Below are experts of layer 2 (counted from 0) of a mixture-of-experts language model. Rows are named gate (a neuron's input weights, with its number), up (a neuron's input weights, with its number), down (a neuron's output weights, with its number) and show model dimensions 0-255. Each number is 128 + 32 x the weight over its row's rms, rounded and kept within 0 to 255.
Before each expert's rows: "comes before" lists some tokens at least twice as common just after its tokens as in all text; "gets" lists some tokens that make up at least twice as much of what it gets as of all text. This comes from a sample of Wikipedia text that the model never trained on. Tokens count by the router's weight.

# expert 9
comes before: "\n", "-", "|", " The", " He", " "
gets: "\n", " |", ".", ",", ")", "s."
gate1 [162 139 117 117 104 110 151 161  25 164 112 139  75 145 113 155 104 104 134 151 143 120 181 130 144 154 118  84  92 118 129  99 126 161  48 164 113 144 118 165 100 102 125 127 175 137 109  97 126  82 132  80  68 152 121 136  78 150 126 143 150  60 104 111  54 134 127 125  76 144 126 143  33 133 147  60 147 121 119 105  91 140 163  89 192 150 108  94 165 166 166 145 124  74  95 105 153 184  60 114 101  80  94 125  87 191 146 106 120  75 113  59  74 109 108 120  85 132 146 107 133  97 170 147 122 146 134 176 107 116 100 143 153 102  87 184 152 116 131 156 134 141 127 212 175 112 102  42 142 139 112 146  98  95  84 110  99 149 113 155 132 183 121  57  80 112 127  92 118 127 106 152  58 122 156 120 119 115  87 132 101 116  77  87 160 165 142 140  95 144 166 151 129 136 162 158 151 133 101 143 130 122 144  68 147  84 140 106 140 127  83 134 176 116 164 161  88 122 148 140  83 214 132 123  89 140 105 119 123 103 155 124  81 104 105 104 156 151 165  96 124  75 130  84 114 152 112 139 148 133 120 116 149 100 155 144]
up1 [157 154 136 155 169  91 176 137 123 164 122 202 125 155 141 105  65 103 160 142 139 197 105 167  74 109 153 107 157 140 151 125 110 209 199 101 166 106 126  81 115 107 101  97 107 154  97  72 150  95  60 147 107 144 190 160 114 162  67 130 106  78 139 102 121 146 142 161 120  91 106 101 128  94 101  80 116 106 173 101 158 138 139 120  62  94 145 111 145 135 174 103 137 143  92  95 116 124  61 110 163 186  97 161 117 160 139 112 138 148 123 107 151 141 203  92  85  89  89 121 160 132 130 123 133 159 145 140  94 114 122 146 134  79  94 171 141  92 141 167 160 118 122 122 104 114 101  95 149 166 193 100 111 145  93 126 139 119  44 119 174 113 148  57 126  70 111 119 168 149  65 163 111  97 102 126 132 123 141 119 143 126 153 117 115  50 177 160 172 146 155 115 136 167 143 157 145 132 105 140 118 148 103 120 128 145 117 148 159  91 136 166 112 154 131 164  41  63 112 175 145 138 117 107 104 187 175 189 151 173 157 117 125 158  74 135 163 136  33 133 119  83 120 108 102 155 165 125 101 108 152 133 121 123 118 168]
down1 [179 170 143 104 226 129  74  92  99 187 152 147 108 145 186 130  92  88 109 134 100 126 194 119 110 130 128  77  90  92 143 125 138 148 195 100 119 145 108 126  93 117 105  94 104 164 148 159 117 158 108 194 138 156 140 116  73  37  80  97 112  72 136  88 129 120 100  79  91 129  98 139 178 152 131 148 126 129 112 147 160 152 145  95 152 137 131 105 123 166  84 156 107 153 141 115 152 155 120 138 133 164 114  84  97 165 144  95 106 125 129 142 154 179  87 118 141 155  67 125 154  95 115 107 107 119 117 126 159 143  73 135 110 139 174 161 171  72 142 159 102 124  93 126 111 169 148 103 111 177 124 104 152 104  99 110  97 154 147 145 104  98 125  95 175  98 163  43 200 172 129  96  95 101 177  94 109  84 170 116  94 121 114 153  70 140 100 163  94  71 186 121 103 117 151 132 121 119  61 143 163  79 182  86 166 102 147 178 165 105 114 158 166 122 154 128 127 116  85 166 109  95  88 138 162 120  90  89 101 140 145 105  94 130 110 185 189 110 139 135  87 138  56 102 136 138 151 114  77 153  96 140 125 148 189 165]

# expert 7
comes before: " |", " ", " 0", " 1", "′", " 3"
gets: " |", "|", "-", " a", "1", " 4"
gate1 [120 113  70 132 114 112 149 168  55 126 141  85 102 130 131 112 124  96 217 126 155 113  79 144 125 130 170  86 186 154 115  76  91 106  92 138 164  88 148 111  99 138 139 193 161 129 196 127 131 150 113 125 141 137 148  76  83 159  98 115 116 129  94 137 119 172 169 116 109 106 114 154  95 100  91  95 134 145  62  81 124 150 143 133 153  93 151 164  92 123 101 147 149 105 162 153 165  99 156 189 101 145  92 177 114 124 112 206 123 162 122 125 158  56 168 158 115 154  76 134 175 126 122  78 116 126 140 133  93 143  70  93 132  80 135 146 164 141 126 125  88 113 175 139 150 115 132 149 152 169 126 111 124  70 131 145 116 129 136 111  73 141 148 161  65 149 139 143 143 183 141  75 108 171 107  99 143 131 144 126 150 129 130 174 205 148 143 162 151 178  94 136 122  92 137  90  96  88 152 135 139 179 108 107 177 148 121 177  85 111 137  82 106 108 148 103 109  97 124 153 127 128 163  37 103 147 180 134 119  84 198 113 141  74  97 134 197  63 177 136 149  99  90  99 166 126  67 134 115 196  60 155 146 142 108 114]
up1 [112 161 140  67 100 122 112 114  47 130 152  98 166 168 117  93 140 132 125 159 123 114 128 154 176 153  98  93 175 101 115 103 168  66 141 139 172 158  68 113 123 166 151 122 132 153 175 121 167  98 101 127 116 157 124 127 134 185  61 109 136  71 124 187 139 163 117 127 179  94 114 152 108 116 159 115 126 130 141 126 164 190 130 100  82 106 103 153 123 134 102 118 147 132 100 123 130 142  89 102 154 112 124 126 120 144  74 104 116 138 153 107 201 171 135 144 192 133 135 138 119  70 117 152 125 124 162 107 134 100 122 140 125 137 100 131 125 157 192 149  58 114 152 181 182  94 144 148 158 145 129 151 141  83  85 179 112 161 101 128  89 118  90 118 115 171 113  61  59 125 140 104 151 138 147 113 123 105 111 153 177 155 161 169 135 102 124  99  84 142 126 175 128 149 107  89 138 208 172 115 206 130  51 103 194 124 144  76  73 143  87 100  91 168 137 131 158  73 106 180  92  90 113 124 179 146 177 111 154 179 115 128 156  94 136 147  89 156 175 157 167 131 154 103 179 116 102  71  91 106  97 149 177 215 116 125]
down1 [ 71 123  84  57 164 145 142 163 139 101 123 104 104 140 177  89 181 157 162 165  88 108 124 122 111 132 153 101 144 115  78 170 132 168 174 157 124 124 133 127  82  67 158 128 178 137 176 190 110 153 126 151  91 117 138 148 137 108 100  86  96 133 179 205 124 109 112 157  82 100 144  82 142 128 182 137  74 113 153 156 119  53 149  90  76 165 149 123 132 106 130  95  92 117  88 143 139 102  86 120  64 203 174 111 106  60 172 136  99 132 130 109 163  89 117 168 110 159 142 157  88 154 148 145 139 115 121  80 132  67 145 136 132  99 122  57 128 140 166  72 110 125 101 163 101 114  87 165 178 135 178 143 104 119 136  92 126 161 116 153 131 123 110  83 126 121 135  51 145 135 127 127 128 168 146 134 118 149 124 148 114  92 162 115 100 143 106  89 102  92 117 126  80 131  92 116 128 121 102 136 114 155 211  76 169 134  98 179 166 187 176  94 122 146 123 118  76 123 138 110 138  99  74 139 132  86 124 217 134 174 146  81  96  94 119 157  96 118  82 146 170  86 142 111  84 132 142  86 183 158  79  69 126 115 139 131]

# expert 13
comes before: " |", " ", "|", "-", " 0", " 1"
gets: " |", "|", " ", " in", " 0", ";"
gate1 [136 157 110 106 139 173  90 117 140 157 118 160  87 143 134 133 178 128 157 147 157 160 173 166 140  85 193 150 162 130  58 102 101 114 164 137 105  91 108 175  61 167 115  53  91  98 165 105  93  85  77 134 153 183 131 110 133 139 126 120 162 123 110  76 132 116 139 135 154 140 128  86 126 137 172 105 135 166 149 118 177 148 153  86 114 144 135 125 135 137 126 117 150 139 168 110  53 148 143 110 119 140 157 113 109 135 130 186 144  40 151  94  66 123 115 150 101  80 110 144  90 122 170  92 127  74  77  70 165 103 103 146 123 137  96  67 115 116 145 147 131 185 196  90 175 169 119 126 146 158 132 157  73 154 131 175 109  89 150 177 122 138  90 187  91  89  69 137 160 120 147 128 130 177 100 141 131 136 164 130  73 134 130 112 185 164  86 183  96 192 127 130  97 190 120 100 148  85 159 112 169 117  79 139 158 137 109 123 104 103 136 117  85 123 179  91 166 197 193 135 183 130 145 114  89  87 112 135 146 116  97 156 115 130 167 123 118 207 173 143 170 143 112 165 143 140 112 125 182 139 157 133 103 169 120  95]
up1 [111 167 115 124 109 154 155  99 161 137 141 108  92 121 115 131 113 171 149 201  58 169 143 150 148 127 188 152 171 143 114  85 120 198 144 165 110 113 127 116 144 120 143  96 143 141 119 121 104 132  91 110 107 126  91  91 136 109 126 154  87 140  96 111 122 163 142 164  84 164 108 131 180 181 127  83 103  61 149 148  97 103  90 185 160 175  87 112  97 113 120 101  68  94 143  82 132 138 143 155 133 146 183 169 171 156 149 123 128 110 145 130 154 129 137 172 134  91 104 114 110 105 128 158 198 126 117  63  65 117  88 132  81 142 101  56  93  93 118 114  94 107 129 185  89 107 182  92 139 111 151 138 132 177 183 144 153 139 142 176 118 155  82 159  46 109 154 159 123  90 154 143 175 153 127  73 119 112 101 135  87 116 139  68  69 109  94 140 143 161 166  83 185 122 154 210 114  93 173 113 125 106 145 194 121 178 141 158 152 143 142 114 195  80 134  45 170 123 110 172 110 109 154 166 175 140 136 150 113  56 123 114 182 118 148  81 142 101 129 143 101 122 126 124 130  66 147 117 129 111 104 156 157  83 114 146]
down1 [ 90 113 146 106  87  95 115  96 166 120 141 132 190  78  40  92 150  90 129 162 171  49 126 104 164  91 101 132 174 114 157 147  74 169  85  96 132 131 131 146 170 160 182 140 159 121 102 155 103  82 115 107 151 108  57 161 148 118 128 150 189 102 105  83 140 142  60 122 120 119  77  89 116 135 154  45 155 152 143 130 135 137  85 110 163 120 173 141 115 145  85 117 137  83 112 123 136 125 128 107 103 141 129 119 107  94  86  54 123 123 163 104 134 147 155  79 122 197 120 105 108 168  98 151 126 152 122 127  96  78 107 205 180 117 160 137 174 109  80 135 171 118  70 152 135 143  80 162 110  94 100 156 149 174 154 124  90 139 131 131 125 189 109 136 160 191 144 133  94 132 138  81 162  83 156 123 114 146 141 162 111 157  95 118  62 134 144 112 118 144 114 107  98 142  83  93 166 104 145 129 153 141 125  93  79  89 137  84 116 144 125  79 105 101 154 135 140 104  58 134 125 154 118 168 153 137 208 131 135 107 190 117  94 162  50 197 119 127 194 131 144 120 193 116 143 198 142 130 131 117 154 141 140 138 130 155]